{
  "router_score": "softmax",
  "lr_router": 0.000538,
  "head_dim": 64,
  "tie_embeddings": true,
  "init": "trunc",
  "lr": 0.00246,
  "doc_mask": false,
  "steps": 3363
}
Below are experts of layer 2 (counted from 0) of a mixture-of-experts language model. Rows are named gate (a neuron's input weights, with its number), up (a neuron's input weights, with its number), down (a neuron's output weights, with its number) and show model dimensions 0-191. Each number is 128 + 24 x the weight over its row's rms, rounded and kept within 0 to 255. Numbers have three digits each.
Before each expert's rows: a language model's description of what the expert responds to; "mostly gets" lists some tokens that are sent to it at least half of the time. This comes from a sample of Wikipedia text that the model never trained on.

# expert 44
Suffix pieces ist, ical, ine, ure, ated, ile closing English words: tact-ical, flut-ist, hero-ine, Advent-ures, clin-ical, f-ile.
mostly gets: "ist", "ical", "ure", "ine", "ative", "ore"
gate0:121161162111076103150145127110101151127133117157131138168124118107103119149127112168164142078118181143132103098091140101136150076065125101153146085145168098156106066141142166094151131143098065127135151112139095121132122163117136134127136140105111135114134158143152108117145122123107089115123144126101116148118109133106114106110114120109127158135127158109118082136169121132158092143130152132136114147149065167128134130158143119132098146116103151123165091116168084127136135123130118126128097142095154088102124105134103142123176132115124156097093150174128121128122163152138106098
up0:146135121090127135111126154105138107106142123111155121129121129119097119090137143076112117112086142159107125088142131176131127122126122138135113124130124112148137139143112173129130145114143143117084175128090086153127159110125168133118165108115122138088129079123106107131176105102091149176148115115094100106121119094166120110116096178124113117134132138168098142157117123162110147162108133139138120114125123157155121134165187081138105137114145168105115103106104106147101086133112115179086069140181094124095164132124126126118156132170128125099112111133146128111087087163121154125
down0:125134133115145154135110093160134148141119133132082124103158141165170128166114121150129136133178092134104147169122148101158122150165157102127127119139146116105161133078156077120114121154101101129100080149100121144148130065112147173137087189124145124152111120137110143119093111135104104146115139113185167142166105122118118092117164096130115168110149109110107138087165117116142130139108135135098081099171121104110115134151097157131124134137126100117138132156143119140140101105136126113158181116120149147128104144129143087151114150074110152120114135082125111157139142108139077133
gate1:083131118175120130106138114144120163151118109133133096123115122125173119157115157136121104138128125134098109137121078128163115140078131106109150128127106161133100110095112131144092067102079141125151179155097085110138095110166148093111118123096134094113148143113105101125072104114155123152124167081108153124172106160090142134127074114087101134123111134127092149144168119112142117113183104155111147119123135153105113132162131119136150144165137140168148147114137096129127164118130127101123062127114095133136108146109166105125134108115102145095106128142124093126127142132093090155
up1:096145116168086156114124105147101112118125158144139136119134110106162132138161124134150116060181123167136163101147137164126143120136117146099149101124125109121115123123146119102117149115137108111108159152087160144096107153112108107140143100155138119156138075134112101166081149088117174094086140109124099120141128117114107121093099116116148164089142084102144105085113109136180111152145117128114127172099170152113130139136137151127095110065147159134151111117145131094122095157107107160131151151087097118143110128122074126127120121117131098116131140188156122125133111133097117095
down1:113120152111141137142135116113108089086147119170101135149111109167129158161129099111121115136090130128138158165134171097113123139151144158171159177094135126175149140161130113143163111134126096111098093101143150156143107147108136172070139151148085142121110128090134155132147158162151081130114136152108144162124134128133191100123167122157119111108130138112127117116138167115129137116113149107132132142100105123128158111065178122142121179138122088100092108121138157165140117116125102094093160114116116140089132129094125132139144180133151147143159086085141128145134146138150128143

# expert 31
Colons after field labels in infoboxes and taxoboxes, such as Agent:, Family:, Language:, Born:, Curb weight:.
mostly gets: ":", " Genre", " Spouse", " www", " Died", ".:"
gate1:137108102120127123159105143090135129145148145073137143128144144126135106131096157173110139122168139148109105139129167145141123162119147155105117160144111136065095131153176129143098153090136181137075173115112107120101125160156154149124135129102107126115167150113128103120134107148134045155134194139092121113095134115100106142149091118140107171114132106141152165137171144098160150133131152117131150147127160126094118095127113137060130120135106084145171121135139117131147120148133144153098123082121167122115095120124132144132126091127150121133123108134158092126125102124126157153
up1:178105150166109105100140128118138131136091173141143153157125136173144120112149115141112121100129116155124104157100150110100147107101121128141081143150103106134110143133120112103132122135174092129149114179121142139081109115098132149140140112166105097165143148132138164160136114086131088141160138127107136138123090110114097101164097124161132175125130088096077124125102110151131137091138112141128158159126108175137122124152162096077148149126136126081131132138124130165120151075162104157184168136142125128113102172151115116147138129116116132114113101119112068128135116113075112112
down1:133140130179134151091161125156153075127126115124116103140129138134137135128139142129154129155132166115100120146138132126152176124166108136134147171102148104149146114118132104126122114163151092115115154166207102117122153102147115146095143115177095156097099098144121101142147123074133110138139178162176144107127139122107113157079107100140153103131149138130137122121140175161129134130131123149137141131113108110127135100120163099147105104085140135136137098125079140141138140098085173093121100082132137126157122148138158158096084141153134107163110124103163079098107135141166155135
gate2:113133127082152101122130125170110115122090121119138148158078123119130132094140107124096154114125114106129155130154142148113098120114148098106101130127156131120114135122136102062163111144128132108133117092151101094150163091122136118115100136158120131068132147140141168112142111077114114124114137136118158131107102174122126121106063136060177153109178130162080093127140099117100128116172155109126122142135096129117115125128101099118116150160128144123137171098124134094116105115091128155104133140138098195150151117102094131118099114164143144115152143110098154150132137135132069147
up2:122079110150160124115126170138146107156130133108130132108141149128122111075117147127152109142112130059141138124165125123130137060100095129111067109116146099107122137106108139046107140080161187102110086146141132148129117120137120138124135103140148115098131103109093099141117128114102123142147128114105150128159112163127114136144157145180136094126114134192156130136160129121152132144153142125095128167088117141128179126112119127167124086144107080156113161106134162118123170097126142091134158131129119093151155159137097101150115141148134115108147123144142145122119123098125119095
down2:114149092147092122142128117116120134176130109112133152118126136143140139154097110101149149119132173108141141151139180057153134141156161154084138159118115123086146134112096141105126098132161158161120124119116134098151145117148154133158149087101107093084172123102146150112144104135144110110121115142143104109109100124134119145134144169164113141140124139141134155137126132132138179163127146161146143148078104142160111101116122166152159134123139103132148144122147177136125095099137101151165163150139168143135119172095180106159169180161148102102074125096102124121106117156151121115

# expert 47
The pronouns it and them plus common nouns and verbs after articles or modals, like point, design, building, used.
mostly gets: " it", " them", " design", " building", " site", " times"
gate0:116119135122152144164094145154116172149122093148122122107138108124131132076093147164148095119113148096156110123127119132123123097108113167130124136104142099188093131114078124122173121111124113125102177121097133090125154128094130092094107115136130133145115150123111101174079123135147116118111100133093150113077096119125150092104082126158096112157184116135077138119127136115120129124151106103159126078135102145148108173135166155132137118173133130130139130117126121143103145148159167123165117131091126143156124101115114160170123146083161130147134178136153153154108113129174121150
up0:107130119113161143174135123121132190152130075176110143090124121118156117136119122149129092117080154121137108122140136144115108118162125100143110140122159105150118095127125114123056099141105118147117124099095143143100164150123150122108147112169081103162170097157139150139119110131128130113108089128126141116140093115121132124119176131097170090144109143174093101127142127153124173145174107157120128102133101119118136117152118121059098128146082108160085133140099107159146096152158166143121162106091130129175097158132137138155109136123113137138159130127122151102101127128123092151
down0:107108076114117104127122133157121154076122146115148137141117125169155095106116139155111126176145128143107106109093150138175135119152117147091138144107079123117140135130130138144080126142139142109112131120142134151109100087106123123099122124104115148128120077157135170126133149079131090135145135107176101172150121149141116125149130137112142144121104114074138105115101122138122114148053108117096116166124122155098117119068111136086122137095110128147140111093139105142105084121124074138157140165150132119107157162145128085080143077154139143144137166157111118152144097095139155154
gate1:117130155103129183127107138133142165130101160121136122146119117122126133081108123124138093085118149135121134108137106163084134155101148108089110159112074130170104159106149121141134126099104124117088139119129137123141109119117125134126156128168096113144180156123119161135132126125118156110163061120095140136104158104148163144153130113146127124105126135135154173154132134131098106134089129132156111133188134153101083138109175150132111140132105111082108105114135180156168143148134102119112096132116142144133097086106105120135153117157140162180066161143092140160131105078131137149
up1:107171102156099108130170140175159125127133056134132111127125155112128115117155117127106143186078150103146120102098132131122168073139126118137152099136131167139105149156125133137119115087134135151112129146139113135120160129127130136093133120067090166122115117136184114078120135135147143168118127114152130123137103126145176097139106133156120131109154106129109190124130114151146108151124163139160137143130115176086116129166109079091100109103142096150130126160168096071149117124156129131128123130112131106100096117139122119103107137122115100145095099107136094121134151171136116085
down1:110154119097133088142133145146127116113148129108124104173151121125163098096146095094112119109103087155161111132093137086105162088112167099132163133132105118183140134175142076158105129106127092090117173121125118151130091123115105143148116129149104112114118105116095133138112104139118115146188117112155153145089152103147125112136169151123163136159131141170158131107152165127117136159119130110158145128117133134148079147107152151158148126139123142095109126086159157151151103083119114101136161134122128118135110145084137180089095106137133103133095157138101144152088133125156166116

# expert 19
The articles a and an after verbs like made, was, has, is, before adjectives or nouns, e.g. made a formal complaint.
mostly gets: " a", " an", "ster", " A", "ux", "ery"
gate0:134111111185160132146161093118160129100163133139155106123180143110136123138075095145144170100135137115135133065113134158110132105126087127152143109137104087096151120139140118151134066099137138179169127151112139108159126131159134116157155113145139154106094096141115093091151171104102127133122149167125102170167090125142144128130098132139143131157155111126140138121108116127143121143127109102107168168142155085096129113115108142124142118125142157082161107100150165075112093133129114142122099114113128116116108114097147104163148102114144089117115153140132157097109174142106145150
up0:134143114097074135098155109131094130154074133143148165154092092092122166133130125115113107158107146109107141140109137152163123128122160163098125126087124140173136112115116155119118110120098133148080147111118104150086118140116121129129163132111155101103143146166122149120114113106147110129113111119157128130142153092158194131118129166097127132162082114099133162143103139131136122131132100150099162130106135178145166144087126121141165118143108147129125151116116119125135106170083129162133152154121142124122087103084105126095180136129133131139057097162144084139166125127182117128
down0:159095130137119096094093109111133103158128163119125104127115095148157177176126080113074132129168145138114128108127116139179108143141155153121148134087120104138163146110084157128116124118154128119133133106180156139090113129136151142088106164150144125129114157168154161126162068153070123164154092141129134132108123086161139141168110171125145130143109142098172164125141131104133148119101104088090131129153130125114143123110148102169130114122150114154148113111121127137115108147106106169146154131141140132135122143113139097165123120134085071146103137149151102126186138115138132144
gate1:119106144134163086118069112141080138150076124150162196123119091121146099129096150159123134130123118122103151118155125132110140091131158120117099178090138138124082120135114120133081132151163111119135127111105114123117146115135122110152164119133153095161158185160101120123120120161087123137135114114079146134123148123133127135100156142163151144150145184094165142133094159099115133111143116120145138138160134192116123156154134127123134145151115118164162130134172122119105128128170094147126118149147094136126148143128177096142122074134110123152130164170104093113120111138089118102
up1:161137107148105141095118120141100155158116117137051118165130149134122068110119119151172152090145114167140134158132128145136122152124131088120135149095096134134117135134166114148134120122126185145161133139170161150114131091095108146131135151126174122132067144122164165149139111121122135110142129167149130129126143165097139139128183165123126146122130142088105133157082103140111122142113139132157119122122156095111135120131150155183095082153141102132121143100104097088125102126130129143145135161154107096151155134146124132117165136144160135166142138116124128130170161047101125143
down1:100121072083120147113105158163126171138104099118137094146131109123080113123115160075100158141115168174090142140098152131138103157141123162114129140110095136181127129101157111126126121138121130104160096132149113106141139130123125073163137099182109116164095147116114155136071078124140123104149145089151098157116138159120119128160114109135139168110179137141091105129112111162174095128152094135147131122136132126122090088131161089130150134108163143139142126128165157109118112132170135135124189133107083126123121111104141112119142126145145098120130126109108109143130112090124131155

# expert 2
Word-internal pieces, mostly "at" after short onsets (sl-at, squ-at, Sc-at-man, G-at-wick), plus re, ri, ve, ost, and " first"/" own".
mostly gets: "at", "ost", " own", "ve", "ri", "rit"
gate1:095104138120139109137132123122107100137108119168179142099122114113149158120147178177144138160130150108151132115103161154140139099137168116141154129167129131089173107140127104132114142094119148142095171120104090171119079100136134121136128133115149105138096132137122150110135119148104133148174075138121152117181176103142125141139142133103157099116167152105106082131094172113107102134094151120144139125101117121122114118146134104122109131150147149149187136163045117113144186104125123165120133143139159139121120128124115148104128123165153129080070154138141124138093120137134132118
up1:144115120123121122107150122160219103103159159111096119109127137155082111129136155098103126110090159104158154161127111120142101120170139148112107147112121159154097153136110135106126131136095106125145116122151135090138172173143149139159112144104103123135157080137156121131115122159118107113107096116125052130125085107128136095127115108140149107122142124097075167146108101127127130102145136125142098113163164087131111109086127115166160156173170097098121114137149136144122104089102104135151147145131124132153149142140109146116131109114148109179130118141138134109128080129093175117
down1:123136111116124134121141110134110094126102143169137146193128145108155139116122121178109099110131159136096122095131171166136129093087116128111078156171172117131122135178110153096125142116131148175130138145081139108131116152129077139127161098132117128143120123156119130152146165150127082124131079129146125077169144096099127161156147124114164108149087108120144090110111128081086142116105099142158143100139103160120161140145134144115145128105142142129152100175113143141087112118147103107080124109096146120093132130098124125111133149114073155111137105103111139111117160136162157148
gate2:119143155122161108166100103095134095105118139133155136122127115151104155145125190161105141107151109112135104100114140154198164106097140142104134083146108128108092114139137141162122144116149096126115091127137096178124119108140086151139125119145108137125122146091096149108147161097146131113073146147089147106144134103111137126176136122115108148117120135110175143151106141139148130134094160135111139145147104132090071065117126145102134157106120111138131096083157141124108115140153159122153101133118110177160119118096174162098117118114122153108139114125119138182188111107135114140
up2:152101098108139166132154167104130153123143177129113138109179125133142145135111162113119122109132121135121100091144176157123151112151080129088066173121154152144132173144141148112119119111136173125139096078097154151084156129177126121131162140108085126113148171135143136123125079099124155107116135147125126139091120126121145123121100131079178121116108072151097091129149106099132094122103091127113105148145127080135153133143129150159133135133120154134080114131137122168165167130132154107136129186134106121098123132118170159117123111115114108144142135116137164134110141138125083134
down2:060120141111142085125131137126136134123079117109086144106081127137171107138113154121105094140128102149155121090151109138168117092151106130148134137081138130150110129145120108123120070132123095179145151092121141164134138118139071157100119108145087121130093098107159101162145125154090122121122122114062087118124139136112163108090113151135130132141115130150168136154123130121171106152086114108157176145174098143110104129122129178112150123129140109110143121122167140141129161141153175118129150160137105166121117096137112134094134141131133158101154135141130190128147131124126112143

# expert 24
Word pieces er and an right after a capital initial in names, as in Terri, Leroy, Territory, Chan, Taimanov; also k and j.
mostly gets: "an", "er", "k", "greg", "j", " surrounding"
gate0:122130101151097115084121091136079133119125080097103071145120120135160098096125152108135129079101162099117125151138122092117094128099181116128149145136177081171179135126136105126132103155147159106114089092129128097127110128134122112133130137119148142083152113118102166161166129114095114109138089142133149130129121130139178159177098090113090109202145111127150127114131170133088104126127121133129122092141154136162092125140151118123127143143138148179116120113142123130134155124132138144131105122132111137143130149106140142154109160118105123119097096119114133115155109153119126052
up0:153120133125142108162080141153139164088115108122086141115117127125158126109174148121145115172169147149125115126132126092166137140106123148130132121103134119125099116152117125122118190120085149093154135115107130139123160141131136154150156126133113133086136114140148158156103116154115132087142144117111154081119142119139121127094136145119145146148123090084153114128113173139119130147124113112104186152139105102119174094156121147075122124147114149149153087151106135072092123114114159121186091136148116111181090107143093162141135154159117130125133102127100140126165094127190181115
down0:114118154153123123142099119128128103150142130138170139168134110142122152124119122095139154128149103114127123101122089131118170087092135175112145128088182117094101145142158121157152149141131115133083178112146148167122128156074157177131147146080113088165107143137106133104189103146096153119116113110118116130147120188132171135143141175138149125127131116141131152117102152131132167102086113135164190082156135145099155151125127156112111121110120130159119121150145152122133133089140152120138130145154113092148130135098114091131094124091114098107111123099131177097087118137120115129
gate1:149100127151160136147120131126137126093115127142113164121123121116129134080137110153121144100125117093117113136121101108120112122171120137119129127118155140135105119097166139099080142124153164138142182124131139158147118163156123088107172141094141134128104118150176125132168095080153107160125135118129161175100124096126104135103074118136130108149136155111125161140119099176102082104144136150094132174102102178175090173151127094126127118115126175165129120136136105156136109155112156162143160139141110097195170124144099134112144128167124158070135123149126133106127120120126106140
up1:083124166124104152122123122117118146144127129111103086154121122107131169130065121131122126138137115131142128131136099121135110097122115114168131149138129175068111129142114134142162082151116080119145124142133137137098094126083142144121187117145134113163177149140122126093098171123136142135127134097138123083118149121131107176163106113127124087139125076132103156122112124126153143154149134088173121152135146121112156079111181118145134127125153132145154117115139178160120130088137149115064124137109129121135111134115152116127104129143132137110078092147051140160130135131185125095
down1:079135118164092122197135116111145117090169131134145134110155128105101112150120073137100134132132111094134123109127130126137124131139102126097124156109079120166105111092181117131149159120133147151143118097072160110144159141151140137106157131137134136181135097143177139121132085099131118164104110081142122192121129105165135161132108119095153108143134083098136116158144130153117140137098134114142156104141121155136131137142120126137154122148142182155197122144148133126146144154122161135136166131135091109141132146086153153124155135127118158137132116057123119107134097113101114101

# expert 25
Closing quotation marks after song titles in lists, and pieces inside Japanese, Slavic or Indian names, such as Chiba, Kovalchuk, Mallikai.
mostly gets: "\"", "ib", "\",", "”", "ai", "ova"
gate1:141136109145130155098106156108138165100085141134123139115133158140135154121101139176068130106138102132114104146138165122154114103115153132099120144102178118150156149120157092077098139102153110137124132146122135122145072111184141100131157166161139127092136143112116138125143123092134147118143153153149132095148156129136108107125128130111189135112124129108126114105133120110118147122050147167124128126078146103125167083154143100127161099128109176083100126154109099138124160177114128122123135124137108091142111084109131174123144173151121127112141128145090145157096116158123141156
up1:151091116184121175093088130178124161141109177086122141083132147138093148107139149137130135112125130098134120135124096138115154152163160116125111142114099140084141178111119068139142143104136104130131108120101115164140092098107136151172108114149127115125149133141114122122153098163120139139098114094178099142108114144137089119117112151136139163144135120136104179099094118146137180131110069124114117129152125114102129130111153105166142136127107152168101161126108142128098138116110124115066114152125102132141114142169138154119087155124160125086150137135121157164118128111160084116
down1:133138094057140100092120162112118111136133082128100116161126124145107144153121089127178130115130118148113123113129110119114156099133125143114156119130109172093135103140166144126141154117092137146131108085146114126127182120122125180116111126107166124130116159125107112128153162137152091124143151163083102099155140166173110086142139123125108098117149111123078136108163157153137106100126147129125101117105090132118133120093072133105114114097115099107152115105121120121141085094100165157127095140122110166095182142097105067151087118123122158158132113146127161117115109117120140098
gate2:169134159145156111109147124144137141168168116149152116143137123128127087137172160125141107119138123158122141113161110126160099131051132094155073122137097120150101146150165117132140129146153132117115117094135110145128130084115121088132161084115142113153113094166108118147102130144165154113154137128101152132117117126105159114130127128097135161112123153124128154152120127109169143147089111155171119119143101094090168128136097142134106157103117176135131103089142146133145136148190124128096147149120114166130175144151116169115142176105128095111123160144107084169088164119136098158
up2:093129095121129140138155146107113155135118081113143086120138117141137135108125115154114167158161122099155113125106110139099146172167126199124153155131121164108142099129095138097113104117104097132141114104107143135111121180127146144165103141122108135116149132158120170110116125132145101106129133084101058096140111113115149111107110125150123125130096130107141093129148138135107085112174167145132110154096115122156108125129133099137126115152112125153129106130129142140124101132120138156146065132142138110131095072099130081107113109139127151147114113107182130051177110170091131095
down2:135125122162119059120115133123154110142143169122139143149108087134184090175134150100142140129147141128124130115133088117127117091082103065109103115104133132107127119135134136146143132120156103123108124098064125167139061122110159111095106101101107156150120165118121094150145112146137163136129165140087123100122118175136095161133131135097169109086138157137139170156124122117148080193111109083114114110154180144114166091138139150147132150130108123099109117132138154150120132137135127109097146127145146144119132117155137182126102134143108108126134153101115097147126133119119103110

# expert 9
Past-tense verbs and participles right after a subject like he, she or was in biographies: received, completed, released, joined, published.
mostly gets: " released", " film", " received", " children", " met", " published"
gate0:122162142150105148107142098065137137106108140098126150132116131103111109134099118117128111116128124122133183137147101102144113142127140116153124164165163141134114140126115138134105108125132121129117149136102174102084123051113134146174105090125141104119187127150109108123100122133129103103126098148133118151151158140119130129130125110093148086125080120159148070099114124119183146143121145175139112107139076165123139146144110134115161094112092172091109115124139118161099106093137094154091131115126129124121090140138123135157134113160119081136179108169134143094111149135079096149
up0:094159126147113119133111139171119109181103089104155125127141112096129111158100097097145112167110151173115114169109125107123137099113114129156103151092142077134152112152112101151091155127147122103143128128073121116110097121100117104096103142121121111121138186133135127136113122143124087118186159136086111183159168135121108142165125179127130118096104151133120105119151073119119125119160170140128124097147096099146152152119117126107116142117102176119129177128115145106117099093148146137100132125132116104118131083152093164146133117112138148134150056104100148119132143140115130139
down0:109148105133114136130161153190110129089183154153067092113097144155139121156139174142127144127143113137122126121093175148147147140171128168119141096133120149120125105133127128098151140128146092088110143061117146119118132125100125111069141143130122146099133101136116148111108171073101135129127130139100109174089095111158138131137137088115124114114125128113103131121064099128142100174172124119089120144155100138124096106104128118151085106111127144135130134139153118132144139158106124119113145143144121171124123144101160127127137086165150143156116152100121111162155090123080095148
gate1:111137085148134125105153088148179126110074147155143124193141100127130150149130140107102151127143152125099079130130084084137136115115089131092135125098085161105109121112092130140115137127102079123122169084113116165169106149111113138111077097135136122118136081137118124116116141138086137112164146158132149157097143136151132132126101123097075131150159114127116094144137151123162109101094124096128124117110135146102158120159137100125119129154141167112162122144137134099113113128182130102082141158148109115097123088121115165140134159085117136141108078112122136172165138123119150137
up1:111134118138126132176138137121129127141175146154134104143126153160093123112167073159161111086135153107112135158122124077149096160134133153137159101137100137127130195107146096151084085148123090125133167132135162087161091110127158121087121122159102115133129100136133128120140153136144116151115150143180157085085135100125093126114110151166095149105156126131133120137165140142074121102121173159122171126127118113112123140088149115161136097118124128171113144134176137142112106162096119122110124142125124142142125113122124109120153120146156133129135188146133113108153144185133091094
down1:120099110120123086119139170113132122110159121133115118118125149128123135146076139119118099131120126159135128160124137173092159087176162122132153086162099098127138077131144109123139152077171145143159168156164087118122148096138036155139118145140133135145124151139127129115113116138128105145128091124117085119134137137125139090091127182145146141097157142087172128169089108129201114129115146142128145122108100113136154109118152133109134085117144104148098140085109139135113115130118116139087100112137135116115088123105103156167122125138133146119119155130101178144151129141116165139

# expert 13
Pipe separators between cells in sports and results tables, plus semicolons and the piece ap in Hapoel, Map, Etapa.
mostly gets: "ap", "aps", " |", ";"
gate2:129072109142146118164110112186153145127114136122114093148093148088115157110148175139117137130137115164120133094125121164165140094116110141145124093128160176122166137112117096142137149107114146140167154108139119112135082112141087067109131111155116085155111111157122119107161095145145125113116076136132135145147117160152152164098122135095173134128125118115140109137139123083126099135134125168155155164172161143088105165175125116114148099126146129179114128125169121085111155100151110139138137145144156149151152160128163121163098156173132136126109132130125170125147114123118132153
up2:131105120134094146085119132135134087122188113139119145112171156119158116116110116152149113101078138119139130098139119124153125124167137108119155087121079135090119164109075135151105116143179086147156119147093133148111111181150111155121122137169183118138139153128126133099124102169145107154118093157122093152100148180101110117099133107110160109135118141116103093126152103146149107112102124103130137127146130150122156144186112129138119135116083134145135146105102142146119122122141129153115107101131124173091141119102136200110094157144116130097137120110162125135065100130125151144
down2:145102141149140091160133114128118140145095117147147102106141145138103141125181103121133122146173107103123154163108102102134143120111145157141135132132157100133124133151168105089153101111091153084105149123122108115134096067127083101152119109121130117117121114168141121158153148115133139080104141101139089128127118123136123194108094092084109138131163098145177165135130132123109161133124158112125113152083085074143109107144131126116127120094153128137099079161125116157096102118127129111142152140121092126152136115101131068161123124139129063157131124151114097117150124145186118119
gate3:126129126118149115135115136178077139113140145135119141129102098155116154136141137125054106141143132143145135121148130161142104077124112130160148088100135167164078152142142155134155105106130120109182170127166104105170125170153137141130122086135129095108160143113140160128125131160118148142073107131097133121129093100097134148148143146116118129124128118141190145133150146127140102147116147127099081137128141147157177106116171182100135129143158125108122085135120105113153085137161121084149090143130106114120140135113165166170095139082121131099123152155108133113130086131107130124
up3:098144137157135118111113107120108080139144148142144108172105171143134120146135118101154114101136100154134136127119114129149101111109138157125167123139104126166133125149155097137084127147102059087155133135107174151155133138136123159116139115148156145146158131148122136117164113132102120133073130108115057116074118161121134130141128117107121113158143148085129139102148120108171148159144147139112135176120134123144101087128098114110136101111132126107158135184129118100085159137116120102144150098109102069126127133075171143136123116083092109117116101152138117092143148133133098070
down3:122132124156131156150158128128150139170098127141132151115089111130084137084127135142118137134116117122133104155152155150119139117115101123147116113130163120131121137080131113091112113096133110156143136119147142131126097154098141123151109122083089126167128123118163175124109083103128164166141146154118194094158134142145116125110140175116142148135169120171156136145132142124112132124129158162127128123198156142129142140095107176152076138122155114115087129123158127137105130087152139117144138160112123166075158158170075109164121092128146078125119138125116084103111112130120109187